config.yaml
moe_layers: [0, 1, 2, 3, 4, 5, 6, 7, 8]
num_attention_heads: 10
num_key_value_heads: 5
rope_theta: 10000.0
Below are experts of layer 4 (counted from 0) of a mixture-of-experts language model. Rows are named router (the router's row for the expert) and show model dimensions 0-159. Each number is 128 + 32 x the weight over its row's rms, rounded and kept within 0 to 255. Numbers have three digits each.
After each expert's rows: "mostly gets" lists some tokens that are sent to it at least half of the time. This comes from a sample of Wikipedia text that the model never trained on.

# expert 2
router:133137114110132095138126142146163104143123159183075141073114160109136091097077155123174165067168158133084148120078128155092167213078172149148161140105130130153142113146068095125077113103168117086088121180148173143156130150146117114151103171178126154078128100139122136076133139140122094160095137117129112118144117095124099126137068092075163164122099136100118128155113128118209097189122098144134133094176141176051082149147130098164065093084119147149181065151167149160076082151105174
mostly gets: "ist", "lect", " author", " artist", "cent", " politician"

# expert 9
router:071155124168151090106145156094100112153167158101112112192166085142066162141109137194181203144110083151124112138131148141105138133120109098097137155118125139127150112146126217076123181124121057130126140093128129147152119080121140191111149045152138100114130173130117088172170167116067082205088134116127105105130118145146112128080149159084144132196113113130168175153128131135101154104074139170074107081169126132178142151138112090077109089126124134147148126119173060163080133128158109
mostly gets: ")", "---|---|---|---|", "|---|---|", "]", "\"", "am"

# expert 60
router:175045117152116069146137145173141131159169118106116121150148130171086129144096139073156095102077111123111141178090202162101150107107141124146088128073099078045177116130087135104136079105129171100143156132144099102069123114148138101121111130094123102099129158048120139127151139087092135145120112144123171101102136146078134155174178137139069157116108132069103119118182124132099139121159078088152163122183112077147079112162100166123047082154153115122062108138123150124109135211115093
mostly gets: " de", " De", "ha", " la", " Da", "la"

# expert 55
router:105105111101156095132141139053152074147118116128170113109152093083146129141071116085116097167085152150138123129141033131158155142206177161156117124145104164160116158139150078150121068185084130110133166073158189160129157137152177127153138137137105186132101162187123141080097123146107093163130136124092081092108167144185117152113146174100122129096166174122093112092132216113132131170122133110109122138127170136159136199133086054137116172167104181172141141085124119147170117137101159
mostly gets: "equ", " could", " can", " may", "MPC", "×"

# expert 83
router:116117081097141190136151117133087081135125146165167085099168097112127148190085114138129147078131095090133131108063203114119061127144109189163160091140124107113141133062142143093143131131130150093071172120109124144096143138151172154164046111142107155114183113135137166084167173141159168074175159146111092144064155071113118131122117148138163114134168207135132114058156127138075185079130119142150182119122101121079159091141146122115124119127167079109144070142084137147164103141146168
mostly gets: "'", " Po", " po", "ow", " new", "burg"

# expert 10
router:109102153170128091169156120181142121081148142083162164079088132162100116183102099127086146140085072112132151164188124167122133138151160155110099141201120155065137151165134136136084162104201125120156147135142125126095089154081163109147088203194112094153091099127090078119108145125096070068082149136153152218109069123165128152139092083110094138130069151119094102164138126148188148182073098151107099110093135082138136097100147118107129134142128097139096148176113139128136068122129138
mostly gets: "|", "|---|---|", " part", " Democratic", "leg", " married"

# expert 24
router:135137119159143112172119121169120105191148145171091134145152117105131123084054164122060090104165135151157128192129161182079078178117088096125113099087144103128159046093117121091154209175169180173167104133184124149185090137134099155135099143094136143153170122134104121157043120092096147117142193123152090139105181126133099092097130113095090146081138125104126111130104104149126142094136097144128136129129106154067139148129079126118180161166112096205111067126141127144175128175117115
mostly gets: "cu", " fa", "ip", "lu", " su", "fa"

# expert 89
router:164121097154111143114130057095137132113076161181119125191129143125049068090085139163141072085173124115109108174116142117136123104135135122113114144100114106124114034095112138075106094095125160146106158171135148174156088107145171123213132141154113153121071128136140135100167103119130107082135130093152149109130140128152174039089119112126131116084116123065083167121118132089144107179134146092145147207155153179142085056108152100122085157116147163103152141112141087127138169056158161
mostly gets: " Ho", " no", " do", " Ju", " War", " No"

# expert 31
router:104150129141127054215158122147134147090144188100112105168089105131124165041191101125090126128130111167060069099131109125074123135159107111143141118096148141126106151086094087103176132080092166212115113109134121095102098132123132100116105151095138147145184133062126126143151097163126188124133098108114174145136129057182127182102142084125172126152100151130153141077138115114132138146141077114147090094138174144168115103134066106164087108116096166163157099103113082139109171142069187
mostly gets: "te", " E", " Te", "om", "ro", "E"

# expert 62
router:149074129121164126113129098072097199127112087134085204074118089091147166073123142154091141087107168091191158102141136138160141133118152119136185078119102176144137136141133127118111160137165147142148122195197164105074093086164047118122118143136087157104105152115115074090102122152153155140112163176104172180099095118125200077073143164103088098137172166094105112120193115167166101116118150100114157193151135137111118139109096138134090113162122136136156067150131180124125099095124111
mostly gets: "her", " Car", "ci", "ir", "cul", " Her"

# expert 88
router:108127154088155204113165117196134100118125125116192118117103100155078139093153081124186127127105158138112178112121156144160124128061174142114140141139170134151088153156189106139168067117110103094069207146162098138128111162175155137199112143188145097178109110180075141118153130049086092066066137083170112138136117099120096112171104114133134102124168144084134158118136078074147153113109134163155152116128129139089118116122169149177120143102118083112165149139064079145157154107156146
mostly gets: " new", " take", " final", " early", " former", " original"

# expert 72
router:127043143121135178162108163099115097082163164135093133148123127152172143136120139140125147143135100158086143137152137181077149106109126130088066146178113100178182151121126123148122080129111141141145118169185116100148114143136124182181120130148136161119075128095122093108134201126112096132139123102105154120080122160132124121174182145139142120191123118143135097105157133120213081168093087113140091102119141090134169126079165132111155150122122100105215140092178127220092196217112066
mostly gets: " se", "|", "See", "•", "-"

# expert 19
router:138075182161107160128145166146093128149086133100162123109153104120169153150097120156089108148189104165123138151095127096103099090179161200139134179130124154091091110086103132058106137160070114127080179135096110130156155108082118161095149128153090097119108116163101083133115096171104126078111175132127120062149109122199175077089132145101135143096127099140156073124132074165183152085121120078133112119157109177153171081132150092113097173192152095082102117051132122165141181132143086
mostly gets: " season", " League", " Championship", " Team", " player", " time"

# expert 86
router:167105185157069144093178129105095104121132178115104158138157130148094102134114145129126117185132144153108170127152169122122118079137094104177175085142174134185179097187117184132083163125125110076077123100137137093143198129129166087088149135153148112166165152140155093143110121143078154172122170099090047160137149085140102174136122110156130136200148118116174086103092080102136173101128167106117139156086148171093170097145144104087146154157118133138074151113141084165117073207082108
mostly gets: "0.0", "8", "000", "6", "7", "5"

# expert 11
router:155185092121159138137158142116081104129046144146131130106133107148131084129107125120115111151107152159125104144098169098106106105154138140159112065127136070109140124093186157074123138114083179104173083137131125107080122087121104048162036151127167060070152176148175107159071151161138184108177131128161208138117129117145085164159177168197064134140090145138116124137177108133109093140103128122155101120151118140123133150154097138123146138060175184157148147119135094094113157074095135
mostly gets: " Ma", " Ra", " Ro", " ma", " Ba", "ra"

# expert 8
router:079126063124092074127135152090112107096099197149100169136150147129119139078148150079152190110129110124141072203089160143163132157150115085092149150112080140077144101144149088123135165153159147107078151109129170099197135162040080104060124161130110093144127119129116152103120117111138077122090166084126132081152178151109132113103123135089176119087135102134164126154111147117149146074181159136119107084097143125122158053186110170139159140152082135134183197115139180124078100135134111
mostly gets: "tor", " use", "ure", " number", " area", " used"

# expert 85
router:122081142050128103143105110103134106163214104107102117146123139135070141142129099134174064167097092121152135138083140134105123124155147180133154163109134098166130099113106053161138183130159127138064176178072169114125156143192059081153133127137121139158100131148105162187110147176120107152125149094125150102135140162139114107086107114098138119030137121192085175137073094170129050136091098105171147099106143091113110122107137135179088150134141170105093149112134150157058122129157149
mostly gets: " c", " design", "act", "mission", " system", " develop"

# expert 59
router:094201106102115150121117143161126133139197114130142157129142178174144094083173193167107151123097076125089078110116166113128103076114143096130104096136091092094072134103155125164092097133176100114186143155116118128130124143112154109078168122085145160094088137060125123142176180174148159085127049156135151159150082153120117126096137116143097121065149163130097105153172147122108143150114095212130121122119193135096122096125171188130161182075168165149073174095101101122078139120090132
mostly gets: " Sh", "mm", "ja", "ka", "k", "iya"

# expert 95
router:124201155152143134105121096066150091130146061110174134188178117120176120134111090138157078144184141173149145126108083107170149130164102151105124162178105148115084149127158080187152168116138085133158071153101078110125098107180105130165051068093095128171076071112122116136162129108112108094149111118142176169126203172155064111155130160165077111142138112136068143121121188112151060114126115116122173113077094134116115166111106124161129142145110111148113123094172124101159117113187132
mostly gets: " to", " would", " for", " through", " could", " he"

# expert 91
router:099149139102109140106132056210155136100104119088091141152110180093142150090141103060106094166083105177131149116073122082078150145110105154140099131072138181156130088128090117128153172104123084123144157150189103116131123136137159156173100133145135106110174110151157189065095131089155103174199073128108156113141135121109140138161139103137119184109175132166089079170121132102116086134127162151163096090128086079162162116108135168161120168086071097111203153125177141130090146193155119
mostly gets: " T", "n", " N", " An", "is", " Roman"

# expert 42
router:157109183168113151114094168146139162104054079098101100181136136101131114119104130150115119147097123133127121059111132145158127078178160141118129102154136148094132090140132105145127108077132098122102156107111075127142117105130119137128071076040123090128178154154099115134158099130152065066157158149051129119168112122140071106154119113141124105111112151112063127096109095128135159079088222117104136140133135113191122173143083077093138110121121059109171221159140095137146149173059141
mostly gets: " /", " than", "ne", " among", "^{2}", "be"

# expert 66
router:112080078123120110107127112146168123123101080067051118103119097136155150121114127120109143168136169170123128016096080066161148107197149119188129114123182181135173081106120137100193085147151087168129124151081141154129158090087085089163129145162133164122171135129122139135163188123171116127110135100143141136136135140120105145146153116105159075135057096182111140103076112141073105158207156136105124127162164119132072103119099104128076164174145083136161157118107088106155086130143133
mostly gets: " K", " C", " be", " G", " Be", " gr"

# expert 90
router:108094144170160142165070096146116119123095147153188122160086156112131202168149123117125096088131127144123143161171092164094095171140157137135105169128114133146132202222133084106119132104128080135096183090145152144149148115115186161116158109134072188150126148108057171132139098169131162141156180137148131066147124083103118114160196116120148149112145149156148084178108105096112092169101156067060124126122108109151086140186118081150137130115100167109100052100128125136148155065137081
mostly gets: " V", " May", " November", " April", " July", " December"

# expert 63
router:126123127098125071111148150080133082118087125178156133138109149123141174125149127101120095101141145150151181115125138158137156146144142118160066116120183093123100148110107124038070118102134153093100158094147087142163149169104124071100120089128099121110125130155128169141141085097069171087191131177120085090176178187073142054186089158104138133073113127168096161104125141132114097134138069117134099129142144122109136094159084159081120169142172152092024173106175102076160148105141143
mostly gets: " U", " I", " co", "I", "U", " II"

# expert 43
router:170125136107138143111118162090133151158141089164120098103179139159144073113124139139112103124197106134103158133094183097046169123084097151109168171175111122148118143104150106143106085133149130114071112158122177159096127122111059171126152116152116153161072171213082125153109142122106154130076155165144142142080111089113119110206098128079098147127127094113128132151148106113211184108153093100092089103113074148114126129162078123114110155066129158098161139163048125109101133200146078
mostly gets: "ver", "iv", " work", " end", " own", " record"

# expert 75
router:127164169148140122086096146175147179116122137139116116129106137143108178123204124147072118135173157116168093133134161081077079149065082145155091060123133156114162100116086160105171146146153100125159055171131157141127163124099170115115142150096118140117146127133105129123117087118202187080104113071113103138167075132113106070196115145075162123102209128107154175091087151139114051107070139125175126102138122112171151154091102135082123148139132154090167118107132069103096077130143104
mostly gets: " D", " B", " N", " M", " H", " J"

# expert 26
router:129147071093136083124144158103174128148157091121146067109161143178113148123098164106166141095115164135161145202129115098052146137173100186148161166141093143174067148125112154107126104123172081113167096081168182107118113114113162088099160134135140156106175131116119148157081112186118178116091133073109156191130128112100118121148139081083098106122190144156173081163130150087128112143100106105084103158144091135112135164187089144160152095104096138149175159134067193108111112211153133
mostly gets: " W", " ex", " w", " tr", " per", " dis"

# expert 74
router:136115097114102108102149132128097136137094147136119185145165141120121122102080158124093084044140173123118140100107183149118081100164136179155094145116159071158084168130095166145113141115126086148162186119138104175131133118157146140153184122150111123146145138131092059155110140198164123115159168137126126191127091133147127143178083178141107146112134183078092159120114107201107136073085035143072082147072192116104154109133126134186179098118089117126079091147081100078147134117100111
mostly gets: "ri", " lo", "fe", "bu", "tra", "vi"

# expert 52
router:145196172167176068105148125144079074160150153138140174155123128060117128095165159111146112087143124181112115157078138106151161135100168150109108108112145132112151141158141163190105103111103141132130178125117117099108118143156090089147186134141130122153147114109171152112041087094097145062129131085146088122136068139117145156113106102112124169063105139105161181176178141144115084116170111160109148171163154110135190130079112057104128107144153154113194032170105121116158143100147170
mostly gets: " David", "ot", " case", " Richard", "t", " Michael"

# expert 6
router:173114105128142123159146162098138148157150130196120127123159123124127118098120123113107149073188153104150117112151169142141172146091126089219091081103094157102096102109110109111110095117092124120181182166097082148122121092097116204120146058095112139124097119187128163152155080144148157177155111092102158166157134156168179109119110130151147144148135158096114093121175169063121153184158075095085125141095139076149137132099133113066085186112104153120121086112167134101151012140149152
mostly gets: " He", " he", " his", " it", "er", " mo"

# expert 94
router:155120162148131172120140084082172111165133080092155169141091140169101095133045129146158076097075084108146094147118121163077140109102124137168076113164169103157100135108077147184139140077127157083153181172148112147165046103075142070115131154130094175153148120149117103187082122098156167144109130138094133175108144101141127179158164133102129125125133080177133164165142179111060145118080180088161124183110078114114076143129089150152111138087115102134158147176108161085142154143127113
mostly gets: "re", " Be", " John", " Man", " Ben", " Mc"

# expert 41
router:154168156152174118170131143136129076113147185131133114169148135105101108123174115184163124199128087097114102136137123154100107091074111091033201130120096085133087100178136105138082199154152094130123122164077105078167144230066127141103149163142107205143083140173104115159133121103132181133135091119110194154206090124151157131114163094108190154104134117089144107128150098080142142081116130147130109127082160144077135117105141150123119139100120143126109116095139118159122084104152125
mostly gets: " film", " music", "History", "ization", "ism", " Film"

# expert 23
router:123145098143135155132126142140075116118128164113166131109081165156096101157141115088128173154159134183165158097156070163136137085175114126138107044127156097174181108150152144104139093129129099154042156149175073129151146175110165166090073134154105093139141167128124139148120105061087106054107143162106084158190143098084057065121135109103177172162103133076131099108114080139137135111099159130118152159161207085152158102117145069125109157115125108131150120092141093192139152135127159
mostly gets: "–1", "–2", "–3", " International", "–0", " Association"